Experts of a small language model: width 256.
Below are experts of layer 2 (counted from 0) of a mixture-of-experts language model. Rows are named router (the router's row for the expert), gate (a neuron's input weights, with its number), up (a neuron's input weights, with its number), down (a neuron's output weights, with its number) and show model dimensions 0-127. Each number is 500 + 50 x the weight over its row's rms, rounded and kept within 0 to 999. Numbers have three digits each.
Before each expert's rows: "comes before" lists some tokens at least twice as common just after its tokens as in all text; "gets" lists some tokens that make up at least twice as much of what it gets as of all text. This comes from a sample of Wikipedia text that the model never trained on. Tokens count by the router's weight.

# expert 93
comes before: " ", "\n", " was", "ild", "'s", " is"
gets: "|", " He", " K", " E", "ville", "ley"
router:473605466554474547486422568542535423590598533491487446597449539494551613507482437506560497488448592471510534475460443572461471496452541397507510574543487482415428533473443454514547488510403527604422487568535420466538531478531557582489536424453543518529622497477514469502543488498515487536426503503480516573411433514534484456487506498487520523501502498544497416463472477570566554441484
gate0:543501568468531433521535501499606578542403434449481531479434487589470479525525480472516442577367439537405502463575501565558456460510568573418499501458472505539530485472496491618456458555531515410496548494560529542500571491592464535441454613534482497574557563560586562510567525564530452421540551526430545564478459459568577465462604522483538572457457447500566574463556542504538520546468
up0:552548474436435525505463558551467459488525497522476398462546488525453615511506459539491555481500534494485500553532476408529544510499583489464448478465531536417471509432501550455496460427513475477510502510485453498543478436491545559419361438487481453480471536437435455509610522547447478461448477461528471464591541506506497534470413456505460483411592443442514590548557526426426512564467
down0:421549461528550447418488480552547467485555584540475440516478550405542552486481481510524529500562560637506529577522530452510529512480510517503537563535496584501439489461487472473390543506536512475545526531466523550400555501525503493497460440534488372423511466470462525564559419510486511586430559498463576523614537575511501579447471396541512513486475442506532501424486483529524561493505
gate1:544438513464557476489482540449497415544468511480532447537500527582511503454553510460554550460533458592536537519519569409565501542492449617554531462465545423572519497525532478444561456517552446453494508536482423486475472576522421576551535475477514556492551500612533539497434549407430548445509457513553465486525522489418481481529485480529554518542491449539583481435510516503408450486554
up1:507454512434503498489527557464490492573465511505473492478530486549601425433527517490507564515518523617527526531589602547489476542543447555541463538482533446588484549553488479530527484541575502458384555489517503535504525481583537507523421451473508514490479518595600496518494557426505531549481494441525401513562572446436535475543485449611503438507533489518488527414448514525429481449496
down1:505550547567539546547459470545522555514477564504428508627603601498413466521495572447573426456514517567483430446498492552538511537608470537516489459472441478551496420456462464534577470602452611508543488455475515606514447488499411420610431524605466467476475566581545461457580485516492480442436444505470521544591571572438491510494500460532498501586466466602529512558511544538492518448429
gate2:577505512490525429497495448513477564536493433458642346540400502517515532527434565483494564498463527583438399437534536482482492501544572528467406491530505398537539555540618522515462477567482551499575482504415482495510410485572459421498447605481500503454487481452534495515573496461489465466490427514563482522467480431532488561504558619424542510615468462449426488497427471448430477501512
up2:424491470525386451586541486434648463600340590507555501439558461517538522428536500477514456557532497435479535515566404530567492527524440453489560457519490549422562426521485451547486492427448416580475542527499535513464474533496560492500446495554543518533529537527470528529449431507578454518559475496552416511429561466433513460403515449564483466411544563527533487502569547525525545522450
down2:510430426452514521488516439472403572521515534455522509493443394471404493469515456436514570501465553515392495434596484511419551521545494477506494522465411486424525493450574476531390572512411498392494495427493480520510477486415511482518527528509551475510468513598563442436520484487580529471515567531528520463400455483483483433542545527509500567496594482429468572489460533557456483464518
gate3:478538448365548577439530457608565482554419539501464468518440458517511482514462515548580542490534468395516502540451588550559453467401463439526581477459481474491512464541533523453438445511628506560526418573448488462581604374476481401458459477517562551513444548497469527534435512528479456529555513497471556438541503484550435510526481466467472555483474478514509468583432467473530499412503
up3:451522463470532481590527471508503485479505513425617475490505459444586484539461514568434485491559379443442537578481544506504538522504471464529503465546539466534401513509463521455348509537578501522491533448413479508514442455491452458511462429474474502521477548520530525477549492530486505428388517564476606374446459508474571524509515599528448537533423499527440516476520498490487477486383
down3:479485440504577525565638496555501493453483542581578476505494511430437521491426401508498641564541494488625576575544487411527471541553517516572509583450565464527524461494426491483499454487586521482589431446555573475502439498497479534477464508443530534386533540503599524524576501427547502559540502425486402481537458568547408489545490446409548538532568511486487486450502475487543445470592
gate4:496440422505578516517461447569482498566494416511503446513503435450513419455432537460594566532500438570416483491509492493515538558494492464398605544538450465506549415459563398482532477455529580527471558427465558562555456548495597439432480479487462446498514556508590581451507482502447559455533498466448498404581518496462532438503537422411460551514578514527519566524530519404575518436469
up4:543506488445524552463393414547524514557638472412517408502481495446515488560406603452502487507478528530453487535523472487530460506482491462398588551487435432499480543421536457504548524561473607510491510538360587452465438457431510440527430549495495460455425491560532495431451411555490500402540564497528490469562447526554469469546507545430496489522539476517460536545469593435462470407411
down4:475511532522471539499474501537475550522477500415413454520481519456434510526564578556464513421576461547470505468442526487417563431474479488394484592463596538484469485506381449571455477444429504560468413477516513514465567513521597568541538455464499446515482540492519557567456546507586450445433495448531537558438586516339524485534468453494455538483529572525519546571494403571359554547565

# expert 45
comes before: " ", " •;", " Total", " \"", " Best", ";"
gets: "|", "R", "0", " was", " •;", " R"
router:508601507519432523533469596564543425612578548503489440595503524464541529511481465497526437480487578466539552479420414589421463559513508417464541546580473543471426519441479414545560495498424521531488546577519481448546488502556491585484544442438528575529548471464500405438523442532542431514430486488470522551477484489528555437462513502443444576472494440555532501459475492581481586392488
gate1:491445452459556499511576497585452499501501548576553599496556513502542553452515467540529540509466446492541414501585500446611394515536472433491528466493444511497547451550603515487512526543556352458376599622461533547529545459519465431551466515564537521525520537430470533524452454491498561461529493446503498491528522559411536535520530520447595456490465488427525468535542541449498433475509
up1:560512508457556510481458486518389426441436516527489476483513409395440433586520360525467420492464374538540520494466520557478538471517470516600527522555497446490397521437506447542501589479513592483578505530502498594505589561506539418505447516497525469461529464462489555518587502486479519389509468416594556596504461502470555473544542472561490530515426501563389454533483483529597454455467
down1:545523592488509503473590481479552518502489558452482450437458508534543492575490455470498520467501436541516464456432519481494534421367438497498337480502565489512510418517429586502509522396593482505484538471406523531483434494466520507537500572514494479454498530458499552575533448485651529479494515536557514495533497459493530439483461516482534452454501426519469473439464498494509431418549
gate2:478463511491475486369493459543497617468499522541614418349536548560458444363552498515517462592483464577531468532522497477561553499559457473329459445470529521543559519528527529458548406445516519572472503495530522548578506522458525535559489413465508437524514567548531587470430425482565471470427563572546441518468447509474486478536572429510488441487545505443369531546538512447447543504498
up2:520478489516562527448554523491482516514526514572525507547442466515548519485549554561590534529568473524497507539532467470483455462501531501477389492500455457478446590551455501396512512395504474479446568536407553564469453460562542455478495494529426490386534486478505516507534433475465547566553560593440505439591600475416527491461543506488464462458523475511594424540406454490424576627397
down2:598476500532546493503583526503525475490587487523512567473540496555519543502526449446553559509536566549430461607508511596486506418465450471525496450521462589528518453482523524521554465418461511476523484506509512534494506523399547546577494578405484480465549566503498534548524490546404438595479489455554450563571528523444385491544421477527508535530485573496399476591540596559556454452578
gate3:489452573428454448458544486472412546543438524544489458512562471470445397452511506463457521454556498465496453519604572422395531508641479580503525480509474467549510581499509487500475530487458464537546569470488455508499549469524466472592531529418434403401599487550528478486450541633579475498507537537510421439524475457568487574473458459498574480493580455464518518587505505470478490469495
up3:437570585506450511507461480499584496524571488549568433507460511566503474550552535546506577418553491461509418501473516523536507425474488553476540533470485523595460465435571475495486466539510398502440469455555446513511599450465540477475411521540522457503482496384530385517460414482510454544467489434649484378558572501552535572509503502548464534491562465537492439594403454476514497512561
down3:523528494447495497440508539509522475543469468561460497535401498574522559494525490539470499483518602571466455449429494439488468503475535458554549552502479488581588482479440435498464459511457424529512494477555458475501520552448474515511449505488541445541520523466526516524478427540532611532511489482523496467410478432484408497475517498556528432455540322397508452543595521484412529498447
gate4:504543424537519463425466470441520463460501524497517457479604543437577426480509491512463456447518488542427430492693501469543543501433490495498474475456543514541453514559491464407518473491471476408441433517465401526446468531506492432427522543464491437541526501486482485508565489505496529529570523512492582378515419501554454460462563577536465572505489503492474471518438530424559445581459
up4:517544455476494542371451547470451459471566513481505488497521456408518525458521528488595489508495451460474522545518473510531510529463477511532483525401559528475533546505488490473521435470422584483491495597509311481552472486496487415410473547509454503497564473503456445520508481410541476471503585480421450468500418524542495473473448517553467512556510384521482470551505454416509454560483
down4:522419476486503496543492511465414546464444563530585459510418532537425481510507568468449519402493560571545444500491522486517449502463480562536489582386496504484501471527514515591538525576632392485484547521541501308504498580455498425544366570505566466362490516500534519616480495443423430488490466522462465597485445578563450595561613386462593466499467444488514540512476504516445609517497
gate5:589542484577490522458459490527529527427486529510502443476522531412462532492452393480466479459437494516474424508535520514509453524483382432488501450501538408471469555554587552495512561527584417492572577518437564527497448467491511412521509555455492356558448500509621490475518471370520525539500482488378469395510499545496525469383437469526524518472593574504542602512509515456565466447520
up5:452528503448488543445500488505527457515453463584462433454502464477453505468539508509529483482497586460546595439552496499487491413486547494380549546441522479410439505516451443474516552496447438424551562509526613601602533481444573509529506531504440527510442596439487664503535590526408568475453382516487467503508497512490573525585426506476517451537482626410432504476545480507432494530472
down5:613501439594473481410433486478539529443491500522441502470542449435449537472511483575443481461562487516473467491497557414529498519421445426472481468552459476499493470567475450442518484480603504495428476574517474406462540493518532588582577518466502487447548493463445509429523490554441592557430365500524539458594527559596484497475541495491512593552368449485459605417545440485489540489493

# expert 117
comes before: " ", " \"", " —", " Team", " No", " Total"
gets: " |", "|", " /", " ←", " →", " Listed"
router:449509521446481452489540512401509497512440524565487546430574487468470498483465498513502543598457475519566510527585498486470469500558536575548564507487466529508508467439430491448476471581568441598491521481418551522520535466476542343500453457527440465397480519507385503572477551484441544506488480526399483478624472531494466645473495556484550451589477584458552415485454432424523563588483
gate2:554524544474513419504502438484466582436493545488503492447441541513434420458508531430491495529546465505506530437511472464468527584447528496480409479546536594542521500494532540444494531525544488468404528441578601486464503447504604513506482493524505504582431551520525508641470470473549586500481486548509468450495488426535492343529453486516514424528489536445554467489405548493417525461477
up2:469508496541350609548508540547530404555501451541501546499450449494561543560444487535539487437451531461522492542495503517489501479570496497460499458546432504467430544556526479579486452398528568551599513538398432501488544563509450435443527414488544500504535424473559494442520496498416473446579490538460546554492489493427437571491499490429481587533480444525553598503564453534610466461583
down2:465452493398465509527523544586475526537514550422529515580485547490457524458523595477555555435557486442501524470520534451483470515510487468485596498498514462489517335476586566588446531532512489390370433484497505443492538436524514510503537477440603495476494550456476546571623478435431505465535522478551577427492581499519436470490558434487542493451509447454522539465533469481493454457504
gate3:530424549459506537341495530490491489480532465560572482535533484539413494474401513501517529523454578441521421560464500498435478562630536525423486452524441498471510478498445461499492434525540547439564502572377393513442476415432552552502534477545518424486467465527454546551486496523513512508464466416479599503511584496519438570502569463538494441417495489480505513463452552520466429388432
up3:532462555455537488370481485480483504442468464503557416554510519548391497517452517515483520478494549418491398569447519497510498602624490494400472485587440499492565486505429485496521436467587553461541560635401407501435547459518573518467516514567537424442509462541374533573493503471502510530433464435496554504511590483573438575478564488499512421470508553489473488433479545551488476383399
down3:589470507554569503537599622528500423443511546570497445621457512591511502462538489570454486469495494398508483529610558512500431541517492553551535415477450476439532487444445458474533415490538505521504429461463482529496458518515535500453488520516606465464547486551543509524579466526445467509500461452481533547519531524544456441423519506425630496525493559444413527413576462487449498475458
gate4:426438480416474486464559547379500488507553438505487428480503493517430501455485521453532514533471487553447534487543512526530505418433459520513566556550513503613520517500501526336514542563406448434469433432442547573478545470479524512439439556502559467506492605558509486533423482460484447463450579526514589502375525495422561450536509479426510538491431511525557444397514558384502539451501
up4:415450506393516506524448512418409487496510468468470404489506505447480455461462511490547418506522472585568485447535520526562429540448498493481558530514499518609490601538498521447488505504406583445520562426427516574473576510468483593428391478485553483502489567502540544477485523416522392515471603537527541514404493392396528458566487480484493505434469482519539427427517495434490573476539
down4:535443480489447483555546464501507446462422467575492563563552430578559542544596452514479500559533456447506477646498521504518508531400516524581507457532521477499465478463361428446486390457420446483458489445458508437565486522416593469547451526508484501533455512557476439502503494580487484501410478494526484465571523471509543510459454536478581451471527514475390482522382525469580495503482
gate5:481457558510627434493511376546505499583427435496518452551446584443511416461489517513555484495461501458511546502461451491431553537526453508622560529552482510468523468414560477425444559492557613494458535400474496537497463554516497547519417474441375550491511470495555519520539510500487468503579476446499477537382587448497519506530476479625520457505512549513566520557541463517580509491425
up5:421539533538420516470488500521502514406551474599458506553594379508538505537390549428548448538512520528565502527537522521468445471500520524489415446457509482496472504604577542531555535555534448469492516537525514607385561554504455541485509579521500528537534546562478460511440436450456555418540489519503442472581417557462558509500575589501455551459547493450495470447479531400470497555620
down5:534494437502510454540399453507542482557480376598538500548565520517489395545495494514523474459464507444554514470404523502536528544571572550513488525445494484537459486545432523464532516546513525493488563445552535570558470464442542407552471475460592503492482611538567546541479588458511488501438483490541518465524521576456518576460479538502565440449519564547479487480518458431588502547497
gate6:513512516450555570582523477562519477497490525508531466447501479431500465541561415532459474406549492509637470558493416486496555383511553493445569524541483511462446450559503573627483365539614511424574494535420547518450529532412416510465484497455599498459521487494511461534493441493553503552490572499473479460493518508512463395517526403508527458511531554448521477544520502557546562510509
up6:393542493431615430530508439567458480491503576511486400472417525444429493531467517420523506546541486535532448416571518505449422619550459571465539467436507506537472502570629573551570509577465510433594527450585589518520462504514528454521519523518591506494510557578548469559484432495401489471553461548574502393501547494535507476510474565518479565513482480432520458471455605577444513555536
down6:529474551485490521636507527566429542578481358539461440524494457571603479456592565525518515476425567418501500540548487458469453566492498537478489444499523517457479504427499459496500452387453454506339431529470437536502447440441487524466437510468497529508458510442436547477524413499450461465579524507468603426476501405560469525557554428431512474399514510543488530556534563511562524481535

# expert 62
comes before: "-", " century", " he", ".", " the", "nd"
gets: "2", ",", "th", "3", "ing", "\n"
router:505576503569452524527433516564559433610594558508496442596424536453493550491478474481526467418449543442516553461448423645430500518496563412503465563531452493442433497518480446522478547508382526560480528565565454487544497524515530586455551465418529523559586436467543441511538452496557509517493531514495551563502480505529540413496518535439488513468528464565456488424490465548492546410462
gate0:492378420543418509536567566551454499495494563550443542432552380449534506548405502499503506501601467547510420488672517537498474426511520501482547522508525495543542510406424451584510468498494463413468519514515536467544497552568557475547451483490494436508493432496524571509557524495471507520605477500481565579512525540535401565472452562506505526579407448484542487505432539392534504464594
up0:458552591476469436633485538460529500462511480469596474531440491503582566473504575513468495451507516535523518500476547509542521452430509594453479498483410563529479561487501548549486496556446543484480480528442414475532501461499434485488490494537532476554471613403444526469460514475454454573507597524522412422533568567428541485586619421355546543423451472551490578587504503494517481553524
down0:514481555525503544465458463510514478386439578483519578497506574431489483505492544468533544530489496494552493536515542549498512538493541490458536533524502545480464540523510491434508574441559531486527501552552517484532542511592610524471509567511525502559512449456483458431530558539533590437568490523524424449477528545422472448503555457457562440495498601587531483472432637450534556484470
gate1:521476504525484537454536485548435499504496454475569483489537466519474500544444437617508488561500425562432395589426565510499531457514476436463568508497592520525496523533477583484495428496551572476534470446545480440492520509532612512590560475615422465385541447569460463582483527541411504493414501498449513552550536493414544491384486489449452559510468520451563539535405501503457389459450
up1:494590479520417416454548569474449437514467492500460476499571538421408597528504389560456405491438487468515476568429482461463489428525412416480549543464559619500498477456470546493453500503528450464512527493445481492544527483526471430491488452473488480494494420617475445560507576560486466436487440456404472455490524518532564448438387503457607518485481565481496516497406482498578479495433
down1:407446500518510556493488514472547542443420486453466451483524468491566510490506462461466548462506501515523527496549457405562557607491531442444487499624529488487508575509451486506451520504551519567516474456458522484445548439576530454546559492477499389545525453480471419582506493529475532562525560388567488548539545542500525425524439423537391498520554495509516435491386403471470581480562
gate2:537417505468425534409473628515499508385501517576508518475447426468439492655510518494460558422403443559553491512506458565545523554477546462463500493528568495630484485484594549524589415446511540488488486577466509550553391534444559467473467550497451496446513574478515540528482469463454467435459516506510454475468525540493462539521437570585396585514419501531446491649517488611518494443550
up2:344492510469519484519514496494377539578552482552547437541464494508503480581544465495526494487415473480469374518435481570496490617580464455498435492530482489504473466502503475501507471503506541571403410414510470481487542474466522543425559562500369454516496396504530416572554506486394583539549640595484497556462469542499466431522503509416524480494533448544506421515498449397474432490454
down2:540534599507466561498541443608485432417400504540473465500529528549401457415456444528429526405524527476543452575503456516484530465461515483492506513513531638536530552388441472499507459517479441418538573514503399426456540491536531505511485477487497499358568465475511548581449552566449548500444615465441532540465526491563600502491491460495516494498556520421448511436522609541440465506494
gate3:460490500455568574496539462429535476533434468488543462481546525510501526510540541498436491425466534557428488396476629468503542522434498536435559439526499494544427457503480468423494498558442522439562458481464427516521506413472337519529564594504523460554478475467417511476535485552477500568403507519524457483490401417523486492519602495467473493546449489467454522520470524452432475485588
up3:542428549576588581568433548590475476484484529567402581417473466513557549537437407495502509421534541562486557442583482421517496469459462425442534452463419552464395428472539485512507439540414542624518475553515452508526547460413552518510479551462466475514468547609484553518485522485411548651513491455537567529441423537493493501540511484460457469497521543505590534487505492483445462503615
down3:570471565567464509516551429505485511541544404503522465500428583491600541486420555513479470441492495487466516570547510508472497520485487527425436501440522509523548562451524473429473484540400448479488485553555535431527462486515638452508579468482529472492478525491478497450514441467460634495468498565586494355532515461537487471500528372446561442526554502477449513471435585483641472522564
gate4:521497379455618467510521508431577470507486454569579463502460442499386568539499576508493606539468434465505423529525438433522556511543458495465479450501469450489511505487530537536541568491543538471518620448459517589492573485472522537533453619497505528460470573484502497558462492464477458494519573555468545504478503560459521518529608610399528498530464551518474504571528493506424480450470
up4:440455421448529422551589483414559528493463469442568465559535451480459487511539421470510467486561419511508542491594475550535550515415516403497556561601578431494627616512485546606444528504519448456569604525465431509471477544511525485561489572485547501591479510525508512481486576502497455555510539581494492601517577567476501487483551496476597540549441479490543546510520498465487497523443
down4:471542394497516519431454511560517475525433596448507538547443451507474447453587517526432574573487490467372561442508517533451544502501602559490555474430488441481473420470575598525493439550453519496538429550578523467526425482507539536549503526449550476541542442509485512525427486508458489586555556586529478486520419478460428563426455536528549446470471506364532531495536426447518428501460

# expert 10
comes before: "20", "19", "18", "1", "2", "10"
gets: " ", " $", " £", "$", " €", " RM"
router:456450431424574476454444461438448537549482447481440502495510508528524439484548509519476529548509418556542454455590646493568530514434524618560428449486480575586620582576463533498514485487569497540546528414434483432488548520503469488535481529579540413448473558521452570450537452468549525467538444445544442506500499500520539506489445501495541440472509538462471545656467481513539487514552
gate2:502456522586527503479519544543414560554613442490443510492604487509502562472543485529495493464495506556494514461415500463467493446325467515485469452545483536470495449587523598498479505583439536474470452451477492539540454563507375496398441484548587566466510547466542456488471499559530608464546549458499460579485503510517501575507476516516484528509531425447472535483574549416561423522442
up2:443491564585593453454427509523503560498566366545512574527504466537465510507521596498523511514528491525500454461386503467398575451390476580596390476490466506481509473572438555513477552534439480468490510483506486524562429521505455504428420501593632517502522513522470519488422494561530612527543527451556470558490543486590550543499466509463517603447505483523525521443555515419504455498481
down2:438533479480561467415540469446515435496548497487525455501495460497451489557478531427570472453501463565531508427576469541540503497502520529540468538512594474441527453471461566492483611565621521554556441467415443390476418419589450436513543503469503581503443498483445560474611539488502611530433489515455585526546505594538525456465448498553364571511500439489613504489555475408497560464457
gate3:536495562526372438389422512606449455569531375535434495477516418487469547472491481467527443436517575498513373559444572508415478430580495424404464472483494485531511521514426509459504449535519587573481562493452565488425485541461546551459476461529487615465550609489496418544536487440505447534561483421520455533525535413508470488502434443434446475433503386520428495467454484579499562508440
up3:395510459464636600507442463550606486480437523574563520541436566454539424552485574504571451467540534481539429396410475510461597579431443524418529433534539506484471448502524470447531477503361501458454497526461518558421454527575429484504410494533477514490473409521509506509459521572526429463484469481491490431522529471558549451487492561518612445400474446511521502450382475436534550550470
down3:513494481533479419557511446553470504576524554489507492471524485503476517496565420518456565481504581479462455540419440552510545513476484466514535519425540460484586562361503453476511563503539499435581474544528529524380522498481480393359482446507374543460491494517510520565477503444453477461451463504494616549475499541497571547470513509487439480498427516466531497498499530638489423527491
gate4:555485468493460490525408476551457521471514447505383527509444479468534546517435512473498543529574541508477482521513495539435539481485531447528553472429385488452546392537424499446489417543466616494479455578521535575461451460462549515502527497435518481555564525497529503557557519540426493533509493473524464539447526538600503440545655549487501456486528524607418516539415474502574437486479
up4:561553457531446506550517515495465447487497465447461547469463399437596490407450483534434553433480524457499411517449486425525425521485436457539506499450456479542515475512479591550571448406482525601453480490506512497444546549515461491510530540456407421445501430500553553575547507473427474518466489564512513519508484528482562437521659521539394446567538621492458568463493461486561427486503
down4:523533533487462558494508493570461452420608483520504463612568587500496552554520516495601524507377498510568529487481489441459514507451418555494434471513470602505541538419436503492485523452459534510504437566452338485467441381514487463472556545535496475427533608539488500506532527455461495515493495521599529528462523532487509511590538490558461447491514454586485512638519563590524452468500
gate5:581431458538471514494486558524529509462562519519422483438573631568476486553545566572473481565476531593520583474621467520511487476450523424446525543440469522553593551441518583448543608523441623543473441453430508515584497456539423481488504455442463542517556543512525503564413510539552510480465478424443524487394488514565526488433445475556502460502479489549567538435534480578528550510504
up5:431474517509479490425464505517495511493538502510510490481503467559484487654510480521457462554550547591411560423491516537444553516474562496494485588519525536494414660508567567460535551519484652496533521437573526438519518487523527533467431503476461497433496570591596570493548583468536497488485550476468395488486467568487477477441553551526389423530573483477563449532511530482441446488524
down5:602602478538587502495491474515521493512557520474476570503553505524528456519477460524470499582547547508505442457521416394488560470539537367544564494563530497477532453522429504564558590436516531517392445481554483565468546403518508659569523490477504490496529452464527430542496548480497478556516527455536452516489474574416443526520448469469391502455552513518555495615519450592535388440480
gate6:467448532501472523407498514498455517470534532448485470489477560485479492606497495433497509580559569546384555422467579498475435470447482445466533428542465532508522463535445545479447533546407471515460572489492403457514467513505544469457456462533480453449512595403503476505436451457453478470581523454580456579443457491570530524503538569506542466445625534517485518496486501496608474463578
up6:412385573458475497465450597490481503449530546416498461439467472462472463567505479453486476530609532548431537492528562515457472451441467494522522481526470541550507487441472530480486491573371455489423554450517449461567444550530519476499446482513487429429512539507530560531517466486458516486563556458587509596456443496580564517468506589525545425407619550512533524523478489554566466439623
down6:514528433459383512560485411472452590470421471480555488431525436482553478441554492467555501428497533444460537499487427524435482487516496520473463507422436546493424565554477501607623551441481476442540407574507556556481501515535501615523563451525449594478489561445514540484525498486464518466467453493462552661476467456439520533552521507496521506580408482590450545478557497513558452481495

# expert 82
comes before: "19", "20", "1", "2", "18", "0"
gets: " (", "–", "/", "′", "_{", "^{"
router:456435542497472483573457503468502542445521450511508512513480489567519492446435478513489532494513517598534482422541532537533520540530465511512498533471499471454412579521616563425506578507609446493574553511509553528563493542405465432529518460463565454433527433564609546515456507491597509527452472482542423511552501627426466479534518562460546508455551470480431574560451436457539568505467
gate1:426595446508527484531563511462558559438456490490514446408492439523604574549576487488520455512508642481575582491561490503456507479570519503518523393460518539492469491463594570473544540532453540525441566583593468532406527446480538451547468487490471493567520485572535554422559506595531575476514484461421538502460532526495487483446445579454658545406516520505448566469453555548508486515449
up1:433557457523524468504568487431547518461520514480516413417472397536564520538550461453524411473501614500531565487521494510454474517522537491486535445499496551502501427504557577462574505527480526559474534540587476527440532461473564405542397478475474505535504489622506550426548546586474548482514543478396593478437521546495473457452410601467651545366520536466479528436472541469511500503470
down1:501492527560463550440442643620472435499512579382541517415460491467515509541469532435502500473575480531534542530584515507542466415461539560494433566534520428415551478545476517463500485478514541470487501492523518547474521467491480490460584560460473495472510515541576485497568524514522534490541428456411489553526383573485504483468462443420561540500516422475535555580524478504570584401486
gate2:574479514414442523396538635445506510418490504508531485512464529510463602495435414630543500558418523504405462489604482464472434618503489544525524466453447551496525492577448536437537456485440544513521488493470530607570453572499535469534501625528461488495452452496507453588408522463451468512590557492548460642486496508465517445510414515459515449480433574518401584559592577559511507428522
up2:478530576476476534502546618548442440487550432370524539543431548504513465532505432537535486537494548521476526447461457474447498606535537508434462510479604485514453521606392536521422507520397443496465497512445516500536547565401496549487432534514556560443453483481526477492521585440525528456573526388527520536505573434487538424554514604487615414496479481578528505492534512495495506588537
down2:476518499448438467554456460443535545502451485454476611479498428437599457510588466472510534573485392492566537526519558461515562483522450459555580453493502409609497495455476407457483406500476583483484445447524507544429563459457439532486407537568443520530428559389466500450581563489535413430516493494438458543475516492510521451486519498543540464533484480456534434434527487475498393512558
gate3:601417565474475449541440494529482457505514529539506468455441469495526580616475429507473454470510485490471565544480402531492550524494587477566557475493419589530512510475505480425516491496499513540418492473477499519511443507470509506568512496501484570452460542538447468448367481535568533526440479488484474436491377516497475520406518518485586447434529555455538488544484546544520501582625
up3:498445461536575593475543557467522569519556483492479504473464516558500464436472502499528596598445598549526479456470576499499672447604422542489515529503487552480431494381499449474429496500543586530567473534618435534470497539500456532546475460540490456515546517488460462503512520588483536488528545482553502485519448494439478474593542508546530502535481479575578527575485435395421491483486
down3:518484534520491552480496565537422478595484489481572554516566500531462439491487558486494542418531473549401539557512484562452360494585428474556513507476528524541596505500542519520533553576533626542524546562536564496435517496608508451548570525529531469478534494538483538472477436459483362498520512473387497519500562575513462498465477463507402468497458468552414491508521546403474468545560
gate4:461502476542538449537478455411526564534573514542564543548541482509482483539577457476530461556538400477494563483447502531527468564445561425487477458436506563505483563523550522592531486517426499404622633483481413534523570527491471463620502475569549527586548504567476421492611456523524450582552446509408477528524522541428458503474552438498497419440452541537537567564527478447498485461444
up4:530523471445477626436588540473591533457482487464506491523473494491582489481498547500525537525380567540482447537539535439468565499549450581495570556528460483460513466465453509431537484502534485532507519507452534470437519483429448556420470525490455520415485512473511545524452468528539654389529510473531536500495516506472495531426379424480533524518397388490498445436492484520478547477560
down4:474582474464539453483451485561411483518463490564543601532488562437548497539511544538501389528501562539430457512464541549561515484471522389504438566445487441561546452509535452488588475486550390409530470464418429521516483564480438467645605494473550489553500492562550541494456443459520479527617602503510474484489585553534464552540525520471482514512510404464528573536530453594489441420498
gate5:416523473460439463443421464397581541483396510599444545525473407517510527533550503508494547521476490488543440528461426461506445503514476518487463562471506513518427522554575473520557492497556408438455497461426563440523536537548566472506423551523534458585495514430545516445497382467437487510546554556529515496479417472513604479435522436509511552536452471473462580557508410506509523575533
up5:613443473541507535526544560528473472439605519386548471460489558486515407443462551507457495491551528522485557449520511539554566510475570414509601485517515493497598496446472488519482528492435482549583494548557495522461445427524489544546579449453455482450506394587477462526445578505495460491481487509470526530488611525558467454578560606513506463477548497549526456401544555516515500388465
down5:498468517433520553469446566464525349556436510527470625500597547437462520544474531500421473528546524458535517507502443413434473570514518589532455550571547519474557519485529530423451444533517495543422491458523487498422463555461511514607575606488489547457620534504504440458469517416476453542509477455509520440478501502526475488485380420482534510510428578537565453593504528572479547465481